From a checkpoint of a small mixture-of-experts model trained on Wikipedia.
Size: 8 layers, 28.1M parameters.
Experts: 256 experts in each of 8 layers, 32 SwiGLU neurons an expert, 4 picks a token, a softmax router, a shared expert of 64 neurons.
Training: a variant of Muon for the experts, 755M tokens, 6423 steps.
Below are experts of layer 3 (counted from 0) of a mixture-of-experts language model. Rows are named router (the router's row for the expert), gate (a neuron's input weights, with its number), up (a neuron's input weights, with its number), down (a neuron's output weights, with its number) and show model dimensions 0-63. Each number is 50 + 12 x the weight over its row's rms, rounded and kept within 0 to 99.
Before each expert's rows: "mostly gets" lists some tokens that are sent to it at least half of the time; "gets" lists some tokens that make up at least twice as much of what it gets as of all text. This comes from a sample of Wikipedia text that the model never trained on. Tokens count by the router's weight.

# expert 101
mostly gets: "esty", "ald", "thu", "chan", "emet", "ber"
gets: "et", "el", "au", "ber", "at", "in"
router:53 49 72 41 56 54 45 44 53 65 36 58 38 62 33 22 49 68 40 44 46 37 47 51 55 26 63 40 61 49 40 56 42 62 52 33 67 48 58 51 45 69 60 64 39 24 38 67 46 69 44 39 59 66 59 26 52 58 45 47 41 43 61 58
gate0:34 32 43 45 51 52 51 34 35 35 47 33 68 56 48 79 41 61 46 33 49 70 50 43 44 50 42 51 61 47 58 47 41 28 47 35 65 55 55 45 72 39 48 58 26 58 60 37 55 58 27 52 48 38 50 51 33 66 30 70 62 50 56 57
up0:43 42 56 53 43 39 43 42 63 50 34 48 77 33 61 47 55 41 37 80 49 47 37 51 54 40 58 38 53 44 51 44 50 66 70 54 56 35 62 38 55 53 27 58 45 49 64 38 48 40 28 45 53 61 40 41 58 58 44 61 65 58 42 46
down0:39 56 79 75 39 43 55 45 49 55 48 56 33 51 27 53 53 62 41 51 59 65 50 48 41 57 62 63 65 50 49 57 55 78 42 39 54 43 62 68 39 44 36 40 53 64 62 34 47 48 36 35 50 46 64 45 39 52 45 48 55 50 59 32
gate1:37 37 54 50 44 66 51 53 67 33 50 41 48 45 58 51 61 44 39 49 75 60 38 49 68 66 70 40 37 66 59 55 61 66 58 60 50 58 64 73 49 42 34 33 38 41 56 65 57 56 48 41 32 28 48 45 47 76 57 43 59 37 45 67
up1:37 17 55 53 42 46 55 29 53 52 77 31 52 22 64 42 63 36 52 47 54 56 51 43 37 64 47 45 43 57 50 69 56 51 62 47 72 72 46 55 51 38 75 54 52 29 52 60 51 70 47 53 37 60 37 39 43 41 72 58 44 55 44 59
down1:64 51 69 25 69 58 61 52 67 63 37 67 49 72 48 69 82 60 36 37 55 63 52 55 53 41 55 50 60 63 60 52 53 44 45 68 45 70 55 46 49 45 45 49 29 58 43 34 53 33 50 53 43 42 55 52 50 62 63 47 46 59 47 44

# expert 204
mostly gets: "\". ", "Genus", ".\" ", "). ", ". ", "\n\n"
gets: ". ", "\n\n", "\n", "). ", "\". ", ".\" "
router:56 41 51 63 46 54 58 56 45 52 55 73 76 53 46 61 43 68 53 46 47 32 76 32 57 70 48 38 59 45 59 42 68 35 40 49 66 49 54 61 68 48 30 65 46 42 33 73 32 28 54 53 55 61 18 60 62 47 42 44 66 55 42 58
gate0:35 61 39 68 38 49 54 32 64 44 56 60 35 39 52 53 53 62 59 49 59 33 61 35 44 51 71 54 56 54 60 45 57 13 51 57 47 57 59 54 42 52 72 21 86 41 59 43 45 46 40 58 54 43 45 56 54 48 46 63 42 45 53 54
up0:47 62 54 65 57 57 65 70 62 47 33 39 53 44 40 44 41 39 32 37 54 42 51 78 42 33 46 55 52 43 38 50 66 56 48 50 65 70 50 58 61 61 57 57 50 51 54 52 55 59 50 70 44 41 60 56 50 51 38 54 42 38 71 46
down0:50 47 69 64 49 59 45 73 61 42 45 55 43 41 48 50 60 30 52 22 74 40 54 36 46 27 52 67 49 53 47 65 43 54 53 53 66 51 25 67 26 53 42 42 59 49 84 67 51 61 44 63 45 51 64 44 45 48 52 58 55 44 47 38
gate1:38 34 48 53 38 59 64 35 44 33 29 41 27 45 50 46 58 40 47 60 50 40 63 31 64 33 65 60 38 39 55 44 50 30 60 77 59 30 68 41 52 60 53 43 43 36 50 35 43 54 38 46 39 48 56 40 51 44 63 63 54 56 72 52
up1:58 45 33 43 57 39 46 25 24 22 53 52 56 48 65 39 57 51 28 60 33 66 30 52 43 40 38 62 35 52 44 51 39 51 30 33 34 61 51 38 45 54 68 33 37 46 59 47 41 36 52 22 40 46 64 61 48 45 46 44 48 33 34 52
down1:46 58 39 43 51 58 61 57 59 38 61 33 37 45 37 52 72 63 49 53 29 60 51 42 49 43 59 29 44 81 43 53 46 41 63 60 50 31 56 65 48 53 64 47 32 56 53 44 65 69 66 30 50 61 48 35 36 31 42 59 49 22 69 37

# expert 218
mostly gets: "ford", "ois", "erson", "ison", "ington", "Green"
gets: "in", "en", "k", "ing", "an", "ock"
router:41 48 34 31 50 40 52 57 59 36 40 60 28 42 57 61 54 70 52 67 29 48 48 74 32 35 57 60 58 59 47 57 39 69 52 50 45 40 42 55 44 58 55 73 47 40 28 70 49 47 32 25 57 53 54 60 37 51 64 58 49 43 48 60
gate0:32 51 36 58 45 65 42 66 35 59 49 22 35 26 53 38 42 50 54 53 37 73 36 67 60 47 59 45 31 49 58 35 42 58 54 56 62 53 73 35 42 49 42 43 50 35 57 56 70 31 53 54 30 48 37 70 52 35 44 65 59 37 55 67
up0:70 13 36 37 31 58 54 32 57 58 27 28 44 57 37 55 36 48 37 59 55 76 65 47 62 50 61 47 55 51 56 30 30 53 35 40 32 49 63 64 63 48 33 46 43 67 53 56 54 58 57 43 47 44 33 54 73 68 45 58 52 44 78 64
down0:30 69 59 17 58 61 80 28 52 52 62 45 51 51 55 44 75 70 55 43 52 64 45 56 45 73 55 47 50 70 39 64 55 47 51 58 53 50 27 74 57 45 38 36 59 66 53 44 47 58 62 58 27 47 60 62 46 49 45 52 59 46 57 65
gate1:54 67 40 38 32 42 58 36 70 59 31 65 35 39 47 31 61 42 38 50 48 44 60 28 82 55 38 49 55 50 52 45 37 52 51 53 34 42 50 47 47 45 41 71 53 65 56 45 38 48 31 40 59 48 28 47 31 50 58 47 59 49 46 64
up1:62 33 52 51 63 64 53 72 50 28 49 33 42 44 36 39 29 45 47 70 49 48 71 44 52 35 75 36 25 61 50 61 43 43 39 39 59 52 26 48 46 53 69 52 40 75 56 36 74 54 48 46 39 24 52 62 70 29 60 36 41 33 40 48
down1:64 48 35 57 46 41 39 38 64 55 50 50 75 53 66 53 55 63 32 52 47 31 33 53 48 51 51 68 49 36 50 48 26 56 33 16 60 36 60 36 49 41 33 53 73 60 28 41 48 56 47 35 69 54 42 58 36 69 44 58 57 61 52 41

# expert 144
mostly gets: "Species", "Synonyms", "Animalia", "Binomial ", "Career ", "Title "
gets: "medal ", "Personal ", "Team ", "Career ", "Population ", "Scientific "
router:48 58 45 58 56 54 27 66 35 60 53 36 51 35 37 52 28 58 27 49 45 66 54 62 60 65 76 61 31 30 45 38 53 50 24 37 45 42 37 50 41 61 67 39 49 65 38 35 67 54 41 38 39 45 36 40 41 69 74 52 48 50 51 36
gate0:57 40 28 43 41 64 54 61 44 48 51 65 66 50 47 53 34 42 44 43 26 72 50 45 53 59 53 51 29 39 57 42 63 50 32 40 52 63 43 48 55 50 45 51 65 65 54 38 45 47 38 64 79 52 57 65 50 48 49 59 43 26 44 63
up0:54 30 33 37 58 57 52 60 54 69 36 60 64 46 60 48 44 36 59 57 53 53 69 49 33 46 63 36 20 27 40 57 60 28 50 43 59 39 55 43 47 54 48 46 51 44 49 35 38 51 53 74 99 56 42 45 35 57 49 51 28 39 45 54
down0:45 39 52 54 60 63 42 50 59 60 39 64 48 39 55 69 61 66 71 63 43 51 48 70 40 27 27 32 73 71 79 56 56 64 71 66 53 45 41 49 63 55 50 37 38 47 68 50 44 53 39 34 36 64 47 51 55 50 53 50 50 32 50 53
gate1:47 43 73 56 23 53 60 56 50 65 52 55 44 35 45 47 54 40 30 47 30 38 51 38 18 43 69 50 30 45 40 68 52 59 40 46 34 38 31 49 61 64 45 68 58 53 47 64 44 42 48 31 20 68 53 53 40 51 60 54 64 66 49 42
up1:38 29 67 43 35 71 66 58 41 49 44 78 56 51 46 48 46 51 42 22 29 57 73 41 36 54 67 41 28 51 41 44 59 52 41 57 34 39 44 58 55 58 40 42 45 65 61 54 34 49 66 43 29 64 49 53 36 54 39 41 61 65 47 49
down1:67 49 30 46 47 49 61 38 47 61 36 48 48 44 34 74 42 66 57 49 58 53 84 40 48 64 66 65 52 26 49 48 55 43 54 56 69 45 58 48 45 60 48 60 59 80 49 49 41 55 40 39 72 65 46 45 34 50 42 44 28 52 28 34

# expert 19
mostly gets: "two ", "several ", "three ", "many ", "some ", "five "
gets: "two ", "three ", "several ", "many ", "four ", "some "
router:58 50 52 63 35 36 37 42 63 46 57 58 44 50 74 63 52 39 54 34 31 49 54 47 39 68 56 41 51 38 72 54 45 59 61 26 32 28 43 56 40 53 35 52 41 57 47 60 50 59 62 49 47 30 70 51 44 58 62 47 43 53 58 32
gate0:48 51 45 57 51 51 61 43 28 46 44 27 39 52 60 39 57 57 46 36 44 46 51 67 59 30 52 50 50 48 57 25 59 46 57 25 48 58 36 33 45 44 69 51 30 52 43 58 22 59 49 39 38 70 40 31 55 51 40 26 62 57 29 51
up0:52 57 52 37 60 69 41 52 53 22 44 53 56 40 44 42 45 51 78 57 43 52 55 29 42 44 50 49 48 29 50 72 36 66 62 51 57 55 66 34 39 41 27 58 47 36 50 53 55 46 63 53 45 51 48 44 46 60 54 80 39 48 69 52
down0:60 53 37 56 32 49 51 60 53 49 48 52 56 57 56 35 69 57 60 41 70 60 32 59 52 33 40 53 32 39 48 33 50 59 44 48 64 37 49 36 44 42 80 42 59 32 36 45 38 19 28 29 63 51 47 53 59 59 47 51 64 53 32 64
gate1:56 50 37 33 50 57 50 32 63 51 56 52 60 63 29 47 35 46 69 47 60 30 51 47 49 41 60 47 46 34 56 46 50 52 51 49 51 64 75 66 44 41 30 49 53 66 47 70 52 57 51 46 78 51 89 55 53 51 60 32 48 45 61 50
up1:36 63 62 48 65 40 54 67 46 58 51 36 64 50 38 53 55 42 48 40 58 48 66 65 47 53 52 50 37 38 52 58 51 34 45 55 65 36 43 41 69 62 60 31 68 42 61 38 56 54 50 46 47 57 37 49 51 42 37 56 34 52 73 40
down1:62 36 42 53 38 72 66 44 47 43 36 48 69 57 58 71 63 54 54 27 52 39 56 55 42 31 60 58 68 44 30 58 43 28 46 28 47 52 55 61 56 37 27 58 66 70 57 78 38 23 47 41 55 44 48 59 50 48 64 60 55 56 49 37

# expert 16
mostly gets: "). ", "\". ", ".\" ", ".) ", ". ", ".\""
gets: ". ", "). ", "\". ", ".) ", ".\" ", "., "
router:56 54 63 58 59 41 58 77 44 34 59 65 61 50 63 52 48 64 64 37 62 42 68 40 66 42 52 34 65 58 44 36 56 32 35 31 66 45 26 41 47 62 30 45 42 41 33 45 37 35 44 49 56 64 36 50 52 52 36 59 58 57 45 60
gate0:47 36 54 39 63 71 49 59 50 56 40 35 64 55 72 42 42 30 67 51 49 36 40 51 40 50 31 38 38 36 67 43 49 70 52 47 57 38 42 55 39 38 46 56 37 55 21 52 40 56 69 42 58 38 49 57 79 36 72 55 69 59 58 34
up0:47 45 63 60 49 62 57 58 20 41 85 72 63 77 50 47 62 33 52 58 46 57 38 44 42 50 22 57 57 45 52 50 52 48 49 44 38 49 49 50 44 52 39 48 53 70 47 69 46 34 62 62 57 59 48 33 41 67 53 38 44 39 63 23
down0:69 45 37 43 51 53 57 44 56 46 46 57 37 43 49 44 31 46 60 54 48 63 45 38 43 77 61 30 38 32 55 50 45 50 51 58 38 75 46 81 52 29 63 50 48 31 41 46 38 54 46 51 49 26 46 48 37 38 74 45 48 51 58 63
gate1:71 53 35 53 26 43 54 43 40 46 46 48 73 56 64 51 56 56 29 58 61 56 42 54 36 71 56 73 45 59 49 68 60 45 56 48 26 66 69 44 39 44 60 51 70 66 46 38 54 60 48 54 75 56 60 33 58 66 44 35 58 43 48 53
up1:27 35 41 24 49 54 50 56 67 56 52 64 43 45 50 29 46 43 52 37 69 38 65 69 49 75 34 41 69 37 29 36 47 61 42 47 61 54 43 63 40 59 43 35 33 47 40 48 46 49 35 49 60 48 51 62 52 43 41 54 46 62 41 44
down1:43 19 34 47 47 57 51 53 67 58 39 46 54 39 49 42 42 50 55 56 56 50 46 39 32 71 21 64 39 19 46 53 44 57 57 76 55 74 60 79 58 56 38 59 50 37 47 67 69 48 37 38 66 36 64 45 38 31 70 46 49 57 58 60

# expert 254
mostly gets: "number ", "Total ", "Votes ", "Apps ", "JPL ", "Title "
gets: "number ", "age ", "Total ", "population ", "Apps ", "Date "
router:51 50 37 51 58 74 34 56 56 50 40 64 47 46 30 47 32 60 49 48 33 50 53 56 56 52 62 39 41 56 44 58 52 45 27 60 60 39 28 51 38 57 68 44 63 53 68 51 50 58 51 53 72 36 28 56 53 67 55 71 51 34 66 42
gate0:65 50 59 36 60 73 54 57 53 40 36 60 53 65 62 59 66 50 60 58 56 42 65 37 48 54 44 52 47 34 84 67 52 48 46 31 60 43 42 50 53 45 48 62 51 58 42 48 34 52 36 58 61 46 31 43 43 64 37 58 67 51 44 61
up0:51 23 55 48 46 63 51 40 62 56 42 74 64 72 54 45 67 54 64 56 67 57 59 52 61 71 60 34 50 50 65 60 53 65 39 33 45 29 56 58 29 50 58 41 34 56 56 54 68 62 39 64 48 32 29 66 38 77 69 53 55 55 36 63
down0:65 67 70 48 72 53 40 74 68 63 55 46 44 42 46 47 33 55 54 48 47 64 40 50 43 26 57 61 35 63 56 38 45 45 41 62 67 38 45 47 47 45 47 55 32 51 63 56 61 59 52 51 31 61 44 59 52 57 62 57 53 65 53 53
gate1:33 71 44 75 23 78 34 62 44 63 64 57 66 42 46 39 31 53 50 39 45 55 62 55 41 46 37 46 48 51 65 74 43 49 44 29 31 44 42 42 63 49 74 54 50 70 40 42 62 39 58 37 27 41 43 37 55 65 68 54 39 55 44 23
up1:70 55 58 39 60 59 50 37 45 51 68 48 57 60 61 33 66 73 49 64 44 49 32 32 51 36 54 64 47 48 56 41 51 36 30 38 50 44 28 54 49 57 61 44 58 60 46 64 61 41 47 51 64 21 55 56 28 56 59 60 50 38 47 38
down1:65 39 78 64 71 65 53 45 37 37 38 42 46 61 52 24 52 42 47 56 57 47 46 51 51 61 48 77 29 70 44 51 77 44 39 59 59 62 66 67 75 46 49 55 47 52 44 42 47 46 35 41 48 48 62 50 44 48 37 64 37 41 49 47

# expert 116
mostly gets: "MPC ", "Votes ", "±% ", "· ", "Pld ", "Spacewatch "
gets: " ", "· ", "— ", "−", "0 ", "±% "
router:48 50 50 61 61 62 36 45 57 54 50 67 48 25 53 33 66 60 55 47 44 31 45 48 60 57 62 54 57 57 37 55 40 52 33 70 65 31 33 29 42 56 54 57 45 57 52 55 41 55 28 67 68 38 41 75 57 67 46 64 48 34 60 72
gate0:55 51 49 54 50 65 57 56 38 49 42 73 34 59 47 67 37 47 59 57 52 66 50 50 44 64 31 55 44 53 44 49 48 30 49 70 46 64 63 34 53 41 43 46 49 62 47 23 57 42 34 26 44 47 56 52 38 32 70 82 42 55 45 46
up0:52 43 61 71 61 44 57 51 55 63 59 41 46 41 52 47 72 49 40 61 46 45 53 51 42 52 59 70 68 62 35 51 55 28 43 52 35 56 77 32 53 68 42 54 49 34 72 51 52 58 39 46 43 56 29 51 72 68 51 60 57 61 55 60
down0:29 53 27 50 57 54 46 33 30 47 50 30 72 43 49 66 44 54 28 55 74 43 46 47 45 37 41 57 42 45 43 53 32 45 33 56 33 50 41 44 51 34 55 73 57 49 79 36 57 60 44 59 43 58 50 62 50 57 42 57 41 58 58 52
gate1:48 49 36 52 41 66 36 51 45 68 42 56 47 37 28 59 29 45 28 27 58 36 56 53 40 63 66 44 35 53 66 61 64 42 50 28 40 20 42 59 48 59 66 51 54 51 22 41 44 46 48 54 32 69 48 48 51 48 47 65 67 61 63 33
up1:20 48 46 59 32 47 38 56 56 49 34 67 57 50 61 49 45 33 41 68 59 60 71 48 72 42 52 44 42 66 54 71 34 26 38 53 40 30 38 60 48 51 56 31 72 31 54 48 50 68 44 69 62 48 59 48 53 40 43 62 47 45 58 42
down1:45 39 56 59 46 23 50 30 56 46 51 59 66 37 50 16 44 62 39 49 44 39 38 45 39 62 57 67 61 66 41 47 41 42 59 55 74 51 36 65 46 51 36 54 48 27 56 38 71 48 45 31 70 57 52 58 57 44 54 56 57 46 15 69

# expert 227
mostly gets: "pm ", "&", "00 ", "ESPN", "TH", "NR"
gets: "/", "00 ", ". ", ".", "C ", "-"
router:55 27 53 41 60 43 51 28 58 52 58 57 58 54 44 28 64 69 42 44 51 44 55 56 63 58 50 33 63 51 43 72 36 41 32 53 64 54 43 33 40 46 52 66 42 60 38 55 37 77 53 62 52 23 55 49 48 53 46 44 50 42 58 72
gate0:20 55 54 47 43 41 53 54 43 54 29 77 66 54 65 73 64 43 30 18 59 55 49 63 48 50 58 51 59 59 51 35 71 57 53 44 59 65 53 67 41 81 49 35 40 48 46 58 32 46 46 39 47 51 44 46 68 47 42 59 42 43 44 69
up0:35 67 47 58 64 33 50 61 81 47 66 72 46 58 59 46 43 64 51 63 73 47 33 68 67 32 54 69 37 64 54 59 47 67 61 51 43 38 53 32 55 58 46 57 50 27 74 48 60 63 47 47 41 52 74 41 43 36 38 33 58 39 39 44
down0:38 53 72 62 51 35 66 54 67 73 48 59 53 53 61 48 35 46 46 43 41 44 49 75 41 54 44 42 55 46 42 62 73 67 50 56 49 60 40 35 38 37 47 22 21 50 60 82 32 37 39 57 46 59 24 49 47 43 47 47 51 46 50 53
gate1:45 49 69 37 40 39 50 57 56 55 45 60 35 67 55 72 34 33 44 51 56 48 63 60 35 59 40 26 49 54 45 50 46 68 61 30 67 49 43 51 35 55 66 36 46 60 43 65 56 51 51 57 32 57 64 53 36 64 64 42 50 38 49 62
up1:57 45 79 43 42 55 43 44 38 41 59 54 37 56 38 61 54 28 66 66 42 57 70 33 51 53 59 47 53 63 65 64 47 59 55 25 50 35 58 76 53 41 48 58 50 60 64 21 43 34 56 43 58 41 56 45 37 42 79 62 62 40 46 39
down1:54 54 33 50 44 68 45 30 76 54 64 55 66 43 76 51 39 53 48 33 33 56 43 54 65 32 65 62 35 60 49 35 42 53 49 39 37 46 66 49 59 71 53 63 54 65 75 52 66 49 64 49 52 41 69 36 51 37 54 57 74 45 50 36

# expert 72
mostly gets: "He ", "She ", "There ", "It ", "This ", "Species "
gets: "It ", "name ", "This ", "population ", "station ", "building "
router:43 48 38 31 37 63 22 53 35 51 59 61 46 39 40 61 26 59 29 57 51 60 44 58 69 55 73 37 35 47 53 58 37 32 33 54 57 36 35 40 31 51 66 47 42 48 39 37 38 66 59 48 38 43 51 55 45 43 54 75 55 53 68 29
gate0:50 59 68 41 71 84 45 64 19 44 58 43 41 46 69 68 52 40 62 49 54 49 48 66 32 19 39 45 45 26 59 49 46 44 36 46 44 41 50 53 27 49 57 49 35 65 38 25 54 47 48 53 44 43 46 47 39 37 46 43 30 35 37 51
up0:65 43 29 48 64 38 66 30 68 54 46 35 60 42 39 27 34 52 38 62 34 50 37 48 61 58 59 38 65 60 63 40 64 56 57 38 72 62 41 53 53 52 60 40 59 49 69 84 62 74 75 56 47 58 48 38 54 45 44 54 41 58 45 48
down0:32 67 43 56 45 56 45 35 50 47 47 50 46 41 50 45 56 55 36 34 61 47 42 74 58 45 50 54 41 50 59 34 43 36 66 62 71 49 65 46 44 52 39 41 41 52 45 59 31 18 51 62 47 48 61 60 56 45 57 66 64 60 41 50
gate1:42 76 83 32 60 33 58 43 45 35 38 64 58 38 19 54 53 51 41 44 68 58 64 46 42 43 63 71 51 62 46 39 45 39 39 60 51 60 26 44 46 56 54 48 52 42 59 69 65 58 49 44 51 43 43 25 56 72 57 78 50 46 50 45
up1:65 55 54 52 47 58 40 61 50 60 70 71 69 62 55 57 42 41 61 77 46 44 48 68 43 52 58 59 49 36 39 51 43 43 64 41 39 67 49 62 58 72 62 53 54 53 50 74 54 70 40 48 40 44 34 27 48 59 56 33 71 40 30 49
down1:44 43 63 50 46 59 52 42 50 41 53 48 52 37 61 45 55 43 48 54 27 53 55 34 65 39 34 43 61 51 66 49 45 27 20 60 48 22 30 46 49 55 70 53 58 63 69 49 59 43 64 58 53 50 68 44 32 26 59 50 44 47 10 41

# expert 211
mostly gets: "ini", "berg", "ć", "ski", "ina", "н"
gets: "i", "a", "an", "o", "en", "in"
router:45 33 71 44 68 50 28 49 55 68 46 46 43 40 66 49 63 57 63 36 51 34 56 58 52 20 58 40 44 63 35 66 61 32 52 54 64 34 49 35 30 48 61 70 41 54 54 38 26 40 44 34 52 47 47 51 32 54 39 36 40 46 54 62
gate0:68 39 36 30 57 46 51 47 42 46 38 40 66 36 31 28 52 45 39 47 58 44 64 64 28 61 71 38 38 38 34 54 62 59 42 62 60 54 54 61 45 32 51 45 39 57 42 62 66 43 62 28 72 34 35 62 66 46 59 54 31 38 63 57
up0:43 62 56 45 49 42 45 58 47 65 56 47 51 46 56 20 44 43 54 39 52 59 68 25 41 50 43 56 51 47 37 52 61 52 33 37 57 65 54 60 46 66 69 53 35 40 47 40 55 59 46 62 57 40 49 58 55 48 34 30 37 53 69 53
down0:29 55 26 54 40 36 49 60 51 48 39 45 63 45 32 56 44 34 41 55 57 69 47 39 46 51 39 70 33 34 57 60 45 30 62 63 55 43 36 45 66 58 61 73 41 36 50 33 56 47 43 62 48 27 31 47 54 55 45 49 45 40 49 35
gate1:54 37 43 25 54 55 51 54 65 63 60 18 52 53 44 72 39 35 60 66 37 56 57 54 27 45 60 50 63 30 56 41 66 53 55 56 43 58 38 46 55 54 59 53 58 34 51 60 63 45 41 41 50 64 14 42 31 75 81 43 45 50 45 37
up1:33 40 45 39 64 47 54 58 47 57 64 28 47 31 50 38 55 51 36 31 51 46 59 51 45 46 41 48 46 26 64 77 59 35 56 60 34 42 53 21 50 40 21 60 45 45 65 44 47 51 35 49 52 62 47 50 55 35 59 52 18 37 50 60
down1:63 49 37 40 49 31 29 57 52 67 70 45 67 47 41 57 63 63 54 50 40 53 38 47 47 43 36 52 58 57 78 48 28 35 54 48 47 70 41 49 48 64 56 35 65 57 59 39 38 53 55 83 34 64 29 56 57 55 45 47 43 39 23 57

# expert 98
mostly gets: "ov ", "berg ", "ko ", "ić ", "z ", "mann "
gets: "o ", "i ", "a ", "z ", "en ", "u "
router:56 42 50 39 69 35 34 57 50 53 66 52 46 49 75 55 74 61 50 40 48 53 26 62 61 33 71 55 65 48 35 58 60 33 65 64 36 48 54 44 28 53 38 55 33 29 59 45 28 69 41 43 60 52 55 42 48 47 33 31 36 41 63 58
gate0:56 29 75 45 36 54 45 50 65 51 46 52 61 41 42 44 38 45 70 22 35 42 43 62 57 28 70 42 28 51 40 37 46 50 49 34 62 44 38 45 57 17 65 40 54 66 56 44 57 44 63 38 44 42 48 56 34 52 57 57 25 51 37 50
up0:49 68 45 64 39 56 50 62 58 52 55 64 30 37 68 39 55 37 37 47 52 73 50 34 58 72 42 51 48 40 61 47 60 47 45 73 46 48 53 73 48 50 33 40 64 54 67 74 62 45 42 58 63 66 71 39 65 63 34 53 57 46 33 51
down0:39 40 38 64 49 42 45 31 75 53 59 29 51 39 48 58 35 62 47 73 47 54 66 65 38 56 49 61 29 48 49 25 27 40 76 63 53 37 44 61 62 52 63 47 49 53 48 40 70 53 62 55 49 44 48 44 52 48 37 45 33 55 43 53
gate1:36 51 54 46 37 43 44 23 44 50 61 60 49 19 53 54 52 52 52 50 56 61 30 44 56 59 57 62 29 27 50 29 70 28 64 44 47 48 58 38 35 51 41 42 56 64 43 42 42 46 28 35 66 37 27 64 62 52 41 42 65 76 32 71
up1:34 40 50 62 70 49 40 55 53 77 63 53 38 69 36 64 68 21 43 48 41 40 32 50 47 45 58 26 42 51 49 71 59 38 76 69 73 57 59 62 54 49 62 54 58 37 12 50 55 43 47 58 41 59 76 47 56 43 59 63 59 38 63 61
down1:40 45 48 57 57 65 35 63 68 55 59 50 28 63 36 42 52 39 46 40 37 45 38 57 51 27 79 35 46 68 50 78 40 34 77 40 68 53 63 42 72 38 64 36 30 50 44 49 56 45 48 31 21 56 53 41 40 66 38 56 42 60 41 62

# expert 54
mostly gets: "000 ", "million ", "00 ", "billion ", "90 ", "75 "
gets: "5 ", "0 ", "6 ", "7 ", "8 ", "3 "
router:43 54 64 66 42 41 58 20 55 44 69 66 47 56 52 70 50 42 56 26 37 37 68 54 47 44 46 50 44 55 55 69 43 60 44 38 40 36 38 54 34 65 65 47 68 57 57 54 71 59 52 64 58 31 55 61 48 57 52 56 65 43 68 37
gate0:54 57 31 57 68 35 44 45 42 52 72 66 58 60 68 68 43 44 45 44 38 47 45 46 45 48 63 34 48 52 55 66 63 39 50 44 43 58 32 41 32 33 52 38 49 55 39 78 37 65 62 41 38 68 64 50 54 55 56 28 48 53 45 46
up0:46 41 63 33 42 43 53 54 62 37 30 38 27 38 70 34 79 65 49 46 40 48 46 58 61 33 28 35 24 43 53 47 31 44 44 46 47 46 48 48 39 50 74 52 25 45 39 39 47 41 41 48 47 54 34 46 59 68 46 59 69 26 28 57
down0:68 45 45 64 49 37 42 40 55 66 45 56 71 54 44 64 40 62 57 76 55 39 28 40 34 67 56 58 52 55 36 65 56 49 36 45 43 27 35 40 24 37 38 50 26 44 47 48 33 34 40 56 72 30 42 54 36 56 38 58 34 46 43 59
gate1:75 71 38 55 38 73 49 59 52 71 72 51 58 54 56 39 45 51 69 44 21 71 55 49 52 52 54 47 55 64 65 45 53 48 42 48 57 58 40 48 59 61 48 61 58 60 56 61 48 63 67 39 21 47 30 47 41 68 57 25 63 59 42 57
up1:57 68 36 48 20 62 47 62 60 51 67 55 64 51 49 48 52 64 52 58 30 57 66 46 49 52 53 38 49 25 58 71 54 43 40 38 57 34 55 38 43 40 54 31 49 57 44 53 31 58 58 56 72 53 43 41 63 68 41 47 60 38 66 42
down1:42 46 52 71 46 49 67 28 67 44 39 32 54 57 50 45 62 43 56 36 49 27 49 54 47 42 52 62 59 34 46 28 26 26 63 41 23 49 51 49 43 54 55 49 51 62 49 66 46 55 68 61 49 74 60 40 34 56 72 39 54 41 33 51

# expert 125
mostly gets: "ov ", "berg ", "Jones ", "ez ", "ić ", "li "
gets: "er ", "i ", "o ", "son ", "en ", "man "
router:47 40 45 32 62 29 31 48 35 36 52 52 34 49 71 44 72 73 36 50 45 65 30 60 55 27 68 70 59 33 44 61 53 33 52 55 40 42 58 33 31 57 39 50 30 25 61 26 30 73 45 47 56 41 64 29 46 43 34 47 43 44 63 58
gate0:66 56 64 60 47 58 55 59 65 40 59 52 65 41 52 38 54 64 48 45 65 63 55 46 42 77 60 58 46 52 46 31 53 47 55 67 54 43 57 58 25 69 44 71 48 47 47 72 59 56 35 59 62 46 50 40 55 60 67 42 30 58 50 49
up0:24 59 41 53 47 33 49 27 36 33 61 40 46 37 54 55 58 37 47 53 40 47 39 47 56 35 53 59 47 43 64 64 46 47 52 45 53 73 53 50 69 37 48 30 53 42 71 45 56 40 64 53 43 51 40 65 68 57 40 60 52 37 52 58
down0:45 71 45 41 48 58 41 38 63 53 62 61 56 57 39 52 50 25 48 62 26 48 45 45 50 39 49 43 50 31 52 42 55 41 52 51 41 63 47 46 57 53 47 65 47 47 55 55 59 16 58 49 41 41 50 55 34 49 52 47 26 35 45 68
gate1:51 38 60 51 59 59 78 57 58 55 56 68 74 43 62 34 41 59 54 36 78 47 49 48 45 73 34 71 65 53 73 45 22 46 58 65 58 27 27 50 61 68 32 58 64 51 28 61 62 57 52 38 46 42 51 49 54 53 41 73 54 42 52 56
up1:41 65 40 51 52 45 65 40 50 31 60 66 29 43 60 56 28 60 50 55 52 54 42 73 53 58 34 29 50 79 67 71 32 50 46 54 54 42 53 56 53 62 56 39 40 39 63 61 54 62 57 33 38 45 60 54 32 63 44 58 77 44 71 49
down1:26 61 44 45 71 56 43 29 50 58 34 51 39 54 49 61 42 38 37 52 46 40 35 56 38 25 58 57 44 79 53 59 53 35 52 48 45 60 55 51 39 60 70 41 41 51 81 44 49 46 63 58 44 70 44 61 41 55 43 47 47 39 42 59